Weights of a small mixture-of-experts language model, trained from scratch on English Wikipedia.
Training: a variant of SOAP for the experts, 731M tokens, 2788 steps.
Below are experts of layer 6 (counted from 0) of a mixture-of-experts language model. Rows are named router (the router's row for the expert), gate (a neuron's input weights, with its number), up (a neuron's input weights, with its number), down (a neuron's output weights, with its number) and show model dimensions 112-223. Each number is 500 + 40 x the weight over its row's rms, rounded and kept within 0 to 999. Numbers have three digits each.
After each expert's rows: "mostly gets" lists some tokens that are sent to it at least half of the time. This comes from a sample of Wikipedia text that the model never trained on.

# expert 13
router:500459535482542420516483495478461487437464529465446510499574519508530470471550463507521524482531547540526499435484445412542521466505545416527502486468543507544463506538430473538491433456531525477451467521494467509586535470481519532507490517453456517525507480583474494515418508448508525562539412472499482555505477493474415466489480502473
gate4:431513507535500445582520539495514526482536602443534452490473514467524478451416557518521562604542605592515468468466528500423507489563506563551499504515483537539496455499528438478525487464566460502498449506572502519524412535510467444529529573566491495449425462471517496504474537490506545506504430544436456528486511433484522526418535520514
up4:558500558571544462497531490462502536572490444535508454461609470361530491452506446550419490463504421482522509452520586467480504523570504521524481474529462533425559481532546519479527485499504509471438517492465431431500499540448511564521536471553569517477527439459497430430451499450452530469515503518470559466491591488502481485469531525512
down4:526480472500528490439451507481518578463487470509560459558514505488452462485562520520508519534495523443562461573489395548480518521556483477477515539528461487517461542480538474520466485565515491530547431541535520499511518427399540521461455491445493509489468504556521520514614454509461514486459505520424534478457416449535506508512431515450
mostly gets: " where", " when", " all", " after", " while", "ided"

# expert 33
router:510465469561543569467525496513505537492516499535578517513455517502481494475468558463529525567485488445518475558567479567456537535438515486490535543540522463484526510478558465460509563548493486535511521455460478400537500496449493421505503492452521494576453494465536497496505499515473566481436582587473495499527526468504502452494470520572
gate0:418462506505518517534463600517539552528537550442499493417562499413528490457539508553504535440502434538488558465532469510487477524467471499489496481533529433514512534479507482497545496559487479498536502504502439519456493407444483488451505482499517528521524499530561505510486441492439549523606482458440453537470471421514462544517512496418
up0:496513503508462394477508514451455509446459509531472475581525552464470554523555446468593430460568430445444546519518567535506470535526535531467499481491510436466543423445423510566483470531534490538572469475490546490573505472516487435507472531447482522456528511493461474480533552472522504483476498492537496491426525523495518511511530560479
down0:460475497477503534552518521545551515463575449475456477514473551539445513521542457561459480493571523522595555432571485456500531527496542531537490508477486553504458577480504426518515525534476557484564512457464543461540537497532520453536490533518585456448459465551454541478633506514467442470466491550503485481525504488541484497554524507462
mostly gets: "The", " the", " v", " his", " The", "=="

# expert 10
router:522551553456523433507512514504492462454540466505493497559526474511517515569493487562490451487529510576475508511497620606517467505542504529496484506538477457509487547504476466456502552468519485509470549552496446520493499437599502585418513507529489445453487440510483502495503463510470539504588490551520424555497504509473608444559465525531
gate0:482460612454517574445503522528563497409432447519510508539487523532546487455543538508534512465501491458440467467499470536414523457534534477505528504540463453531420501450495478492429492428572518470464479410517509417490527475497517511419484524474425494402522553492473497470509493517529429444545502446480495505475516451411546503519516489481
up0:467524490495500420539630486534459502543498524459491492526472545502446518519481476496468493507577508475510518492476488455495413500499488516472444538455560561477590549565482474456489465497537455437474525465512530498475423529441502532581497495476537534559549496555498490477465525486530522474433557450535532476504538542462553469522458586565
down0:527502572478455477465502459467526457525567485529465546519513498508452497573452503502523535492539536492548522485450558485441521565496476526517496492425523502496498566463538567475566452546544462459539579447549498485481454477615505474522534426446520487448512457491507502488501433466461441570433600532468540514511570510513503502523469532520
mostly gets: " it", " album", " series", "ities", " people", " they"

# expert 5
router:457541469511501604490475480516471422485545496486494424477463518468520527491446543515490528470445495611464528508434477499543542525568513508492514484520539504503521497539460577512504533542496542485568521432540480495562442605466489573459459435484556461367486531458505557487543478493506557441488442485528502524463499442473512474475518512506
gate0:583494545536410442485562564469478523491460491512598485476505529528466523473507543484563508473552447504472555524468554550433553497474428455458528512472468432458479552474578469452437536415437552515576486407540524479483543503547503548498420449443503516489567479486487437494522506508469512507534516463474472446472522468570473504534517496520
up0:486452468453511531484531479498554480485472518484543512518515514498429539581524491541459509444540485504439498471482534533470506536555474462476456479483479456501507504501517433438499431468573532545464375501472460499588524530446434493507535485463442478442505488521440443480584518480503512482464395417568434501587498513512497435548495471479
down0:541563426541560456468525487525534499508471489451454511491485505498520518548468444505499554522473500527549442540561468516530488445509490532549543510512558455574550493508451534553392469495500501460480489552496522460480420519489476541507519478482561548486518519496539531592475553489567455463474520482504556520569485444556511452512549529575
mostly gets: "–", " −", " +", "°", " $", "′"

# expert 40
router:546535503475498464555465506495483571482503512495505494472450483547504504463495441573442537498596469539474535528421551638514473472542503513510498520532511502518525545479525456464472578553485486472486559508504434462457539446536494555457624485499495439512471471535505496470547483470466594459512532527528423520544468482449569478534516512517
gate0:498493495485483529517513529557484566439527476507533480473455568473450543512516500492525481511475488520504471518517444503530555588532459440445517416492467461466470447486506470478454527485519510459479424530486541569486551493505484503511481508481481574549569364527504473496517478551507505511493424521454483532543500533498528441519586412527
up0:556437545505565545595505520451476496564455485522502477482530548536525546459491474459528449518488454451480446477492462514454436510494485448372526472503480452502519522473508470445507479510530461492529576503491511565511502491454433564525504490547580500540489523529527526462512555603492471480483487501536517481502498565549486499423437537466
down0:504480464537562511428452532476539486528525508534541516513531523494449529541493450486460490469511589484576505460580469522551514547480527524420443528432490530484553477460495443506487497475455499497530475436439466427530475479430489471571431523461526522508577533433583493545511526507533518548572530496497488455501523488386528496435501502513
mostly gets: " football", " Championship", " Cup", " game", " City", " Championships"

# expert 12
router:523586455566488532480560464529474493536492571480509477484500475484528549468456496397512503493521538469494424479544455502502576518497555521504520463485477491449500503500492540560456465553501470459482431512487543581526458465495526460548405499502454536520517527537466459532448497529503442492456403455525556420514447583564483552497443474468
gate0:536503489540468536461568509523467513552497421528500494524495467389537531502477568539499520575536456504489493469467535465509524492506535477446427549502428417438501506551517512538502439550446490496414456523547454465498484498514526475426518484520516433482553515518525506514495512480457502490527493501445464568493541536499557541454497506529
up0:427524480553507504468473517520494456558494541490469521459533482536533568521484453476474534497501485508556546563455520523504562468449486461536531461587470473534433553430551573534530424452405469534534536527478482561576471541557515582490529495539432511493473582462509533520504503487504484516527468511486462440513484512465520410511429491465
down0:466416552446520455509500510502509537540459494517513495506553460611445544506535436530565516491552469542483504478465552529525479473565472455521544512526480467441430572531480481564607538559485549545534482508583499458510495512454434449543502498536485438528493432532551551466584515532542495564512500541492503451490503551456509454463489480504
mostly gets: " M", " pl", " Afric", " Gl", " Kh", "Al"

# expert 36
router:535453487504550475533473462457530448463468492481492422536481482459476436575553522483516518577521505442554475480537438506538498513540503503463452511511446428554486490566496544449516489490528527477446468497424478445533442495480440535534427565487458541536563433482515499480453480545513531543508526591443544508514527460482472437505507488493
gate0:501564480541423469557510463491498526540548487464491446444524539440493487438477520491439516526495503446472501540453482483519495521530550459526534507499528459543451517539416496466545523514567453396486503479423468484474460526474486486516492524425584542494468492494453465448468508546450500570471502514435467499475550530572441516543476548494
up0:506466458510504495471435530532535476523403524442485497400491500446490492444489531579481409462474526459565493482535479509570497506571483556467561468471445563437477554542411452520484466511515531532503520473420502474495496540552508537550487508452518564491553447551412496424552533529516501448570517493478506525505505513514559492508468478504
down0:427390475522505457527491493472472463488552438452468542495536511535427496486558492505479534378469433432398534450483533529429567539461508446502466521536526528536477554558532513509511470556431527512499565531527493447509503528549474544467576544488527500526482478543463528569508517468573462513492567493540477406531491514560544436467485486528
mostly gets: " a", " has", " have", " its", " had", " been"

# expert 31
router:510551456492440491520615533505540527550470591474481483472473518510474499441498515506460493490556515426514487535450527445455485578441468506546532475526521551454467509461473520550449557496517461493583463495452523546451500500487528402511527515511492485428494538494492496509552490471513516490460538511535533414538486485534465583538504555547
gate0:499560533476460498507520496537495533487445535483512525479431450515436551528541514491590459505462451492453513447487479554488465526494465574572533516478520533498410498531412404540402469502479478509490459462499515538549507547496497558561551550498558524487467525498530553412552491418521539556580529488465482523511445510516509486527474541513
up0:542519526461524507530496442528511486464521495527530454526541515453508563470518538485557465505488514516504474490512451473432558509474516459509478540529506546561486493548470474536448453540432450441560469562553460485492519571512527476491461449476476497546517480518452556421441503466514500390442442495544467461533490564530486526442518552433
down0:488531513582561513511508483503507593568481473466545471458526496495566439601500534524532544464536475448497482484510549494519562557534426468487530524523541531498490485556511510474502500560504585516470429503522546545464486521523532572499457467557506437381534546520520462513495482512446542459487535547528466469421497501510513567454538548485
mostly gets: " L", " Z", " Br", " Mal", " Ber", "-B"

# expert 34
router:492386470437479461482497485500465536466517497490460547435471493484421513464589479526503480529513406524468516491507423497573546466496519480535484478508503519575496520458526474544468572544492552533466525569568526391519471468544530490564528497484512537585524468523511486487558504531517501509529499549490586554556484489496416419485498469511
gate0:422543579507484473487537510446488447453472446455557418524534513515502508489478509532512440461546425501516498481482557544569435575502536501510485569515489541542518546428391444543483436505516426491481524542549529499505533568506489458509476526482476469504540499538476431532524507518455470497542446494478475471423480477474559588548438513503
up0:457491487472459526457413544504503533489621480426511561594472513538487568561527504480506513535477457502487583457506518516491467441579515467467562517475509495516482507503515510507495485524520382511467535506551469502567493517446449448487457467418508470572534511531522490470450481488432524453510468524515482539499558482503465526575491516521
down0:551467530503465520475474555440465558460462516503548557517498517543548509502417477493509490604463526478510483455509590493508520510457468489535551575480510438539519505479489488478503483487481530534522479498523459545473502473489527482413457478517540462445446471596549525464454554517575498479505538510460522503491517526560481496419525547505
mostly gets: " on", " of", " from", " in", " for", " by"

# expert 46
router:456516496483485578570478492555540556522512528553506496470535499459444457469498489471522510438468498439474495511485505536467540534543499546542488474533552501538551531488479482486493483514506468508500496470534505565448517489481475473512532478485447496521486561558524528566571469510443615451489524483523480436498536449534535540520524437401
gate0:510523514493554510473511557556452508509597496494433506409429436451501473493518437587495503493539489541503489503477521521478546558476426509533512522550517598460508526526500555461468484543526575434480509550465561425541576528516494522451448428542432522472454560507492528481470491540472566426522491562514504538502462516526512514517529473527
up0:455574477450516464592583502429490571497506494499496509552511461510474548551516494516532537494524540495461532557498439499444498490496510416473529453471493499555481479458481502532522448491549413481489557490545401539462517555509540579459552499490463519560520456477518495517523517418503481520554514530613499551466493578532537571543541465499
down0:518541436465450557477512480441438507451479518510477451477527551452542500493444494493494405452531509525468504497560510452435499509495520593535496531481550539533548455485504495488579485429475460545526521550403534535508532499481501533506472503424486468498540416480513537525483474480470537582524428482506458501542466536539511500536450445499
mostly gets: " w", " fac", " f", " pl", " Co", "unicip"

# expert 42
router:499402496551476456484474510486504561545546472552566465507437500485506502504468491535465477558532530535498448475517427463599438429440517463517517526567499488549574505510468522463543591558507521485582474518578527504530477548476531490535498470526475454577436513526521538541537467531520556581487524513484468482529425538505499553478517510541
gate4:553568484426524559510445548467472473458487498509570490415486513575507482524496481517522548516479504519458568515479508585461508431510453534531559505505504474549553518492449481468564472472596435528554498495475529437459514464480472505493535456517434535506470498497508496479503435506561493617547546508530610501471521576455497509520446499474
up4:468451469398529533529538444534487509466604484439574416508443471512473573428516443513552580456475525507541549525539540463496542542533540523505480497514525466506486442544558369505502502464612454475489524422528574459496519546520496471497476404467433454504459496455432490484464501539535551525539528507513498554485524477459490533520529464474
down4:510463513518495501491573462454554629515519594523545517570474539467555518482442469567520528477462452551484523486555459532471503568441568477536488503485478429473528503542514507508514457476480477468555500495490478548512464530471491485437451494470582515529536417469552519475529457430506458503480459448463465510486580450535533549504532454493
mostly gets: " |", "|", " —;", "|---|---|\n", ");", ";"

# expert 15
router:523473571521502404576401463476480434444471462446434518575507474523445514538523508465472482561518500475564514504567508508516538480478501474478423508507478466531546504498511533422543491466542503474462547542549475503555519493525425587465367568489471516477539527494548485528418525525478495558523515535478532517477509462501498453522496454507
gate0:556445494546518573506462502482581466520534622613559500492547518505485467500508469443479495468512544413477473535479525485525507502506494540478553506519488467467551509491499447522506454508436545509473478530455496461517486510517470447580524516470542472501483519491540436459511495468527528527458495528494529452599504454580508464599564469504
up0:488520498501464511469473450480594500486485505603469409563491530472462544483490523482446591501468516511503455556510450491464534515452575508499493522473501469495526525551558451457566512500522405506486483512495531534444576480569484476514486614569451466495486464472508531495493469529454471448442491481567500494478554510432426546432521507534
down0:479467448512491477476524459447604490539523510501493499471417476413475468503546504477465507486489499524511525490509516542537489547527517512391490456550534513466523482485430466495572472494485463507521503458556487464462606507479515511427553511484502471534585477425577508530506485498504560508472554461509406496495511509432527511534564587460
mostly gets: " have", " has", " was", " but", " would", " had"

# expert 45
router:458453468559492540519496519447525502462550536560559523530485525466445523542442475530473494542444482504484528477462487425497487554478556490483530506486552489484505505451496535519479531512520502532526535438529455462566433578501480483501486456482548547498461525499517500486513501489465471501459464570462554527458483472491467443451566523503
gate0:445509551577552444471518579531529513454522554528462487516471562529460464465496492481495544526494492549507555470478467557549557440517450481502538574453504452504491481509516485514536486466489484535540472507528521560493484529510485552514472456438513527425493500374551477474570487480558455541473564561477503522503511487582448495504485461568
up0:522584504562522539510531503496540458593498516519513473468474576531431564439562517532527517539450521552493556457411496582468532547551514513492498550428474485483484546537519563497544461464527512540492467547482501494571464549426498489477509501424478507493531571539516501558529440536524488510536456500549491535519500475421568522517496471496
down0:500509514473487514548526546454541545515529490498477544482553494540481493529497490525520517529493455541468445457535487502533493412514449487493446491509446540551552407520505444444453504441487489438468454477547527561456459449536480522519513485447512467460402612526484504534478477460497468474514564465557527517564449474477458518569485480505
mostly gets: "|", "===", "=", "-", "==", "|---|\n"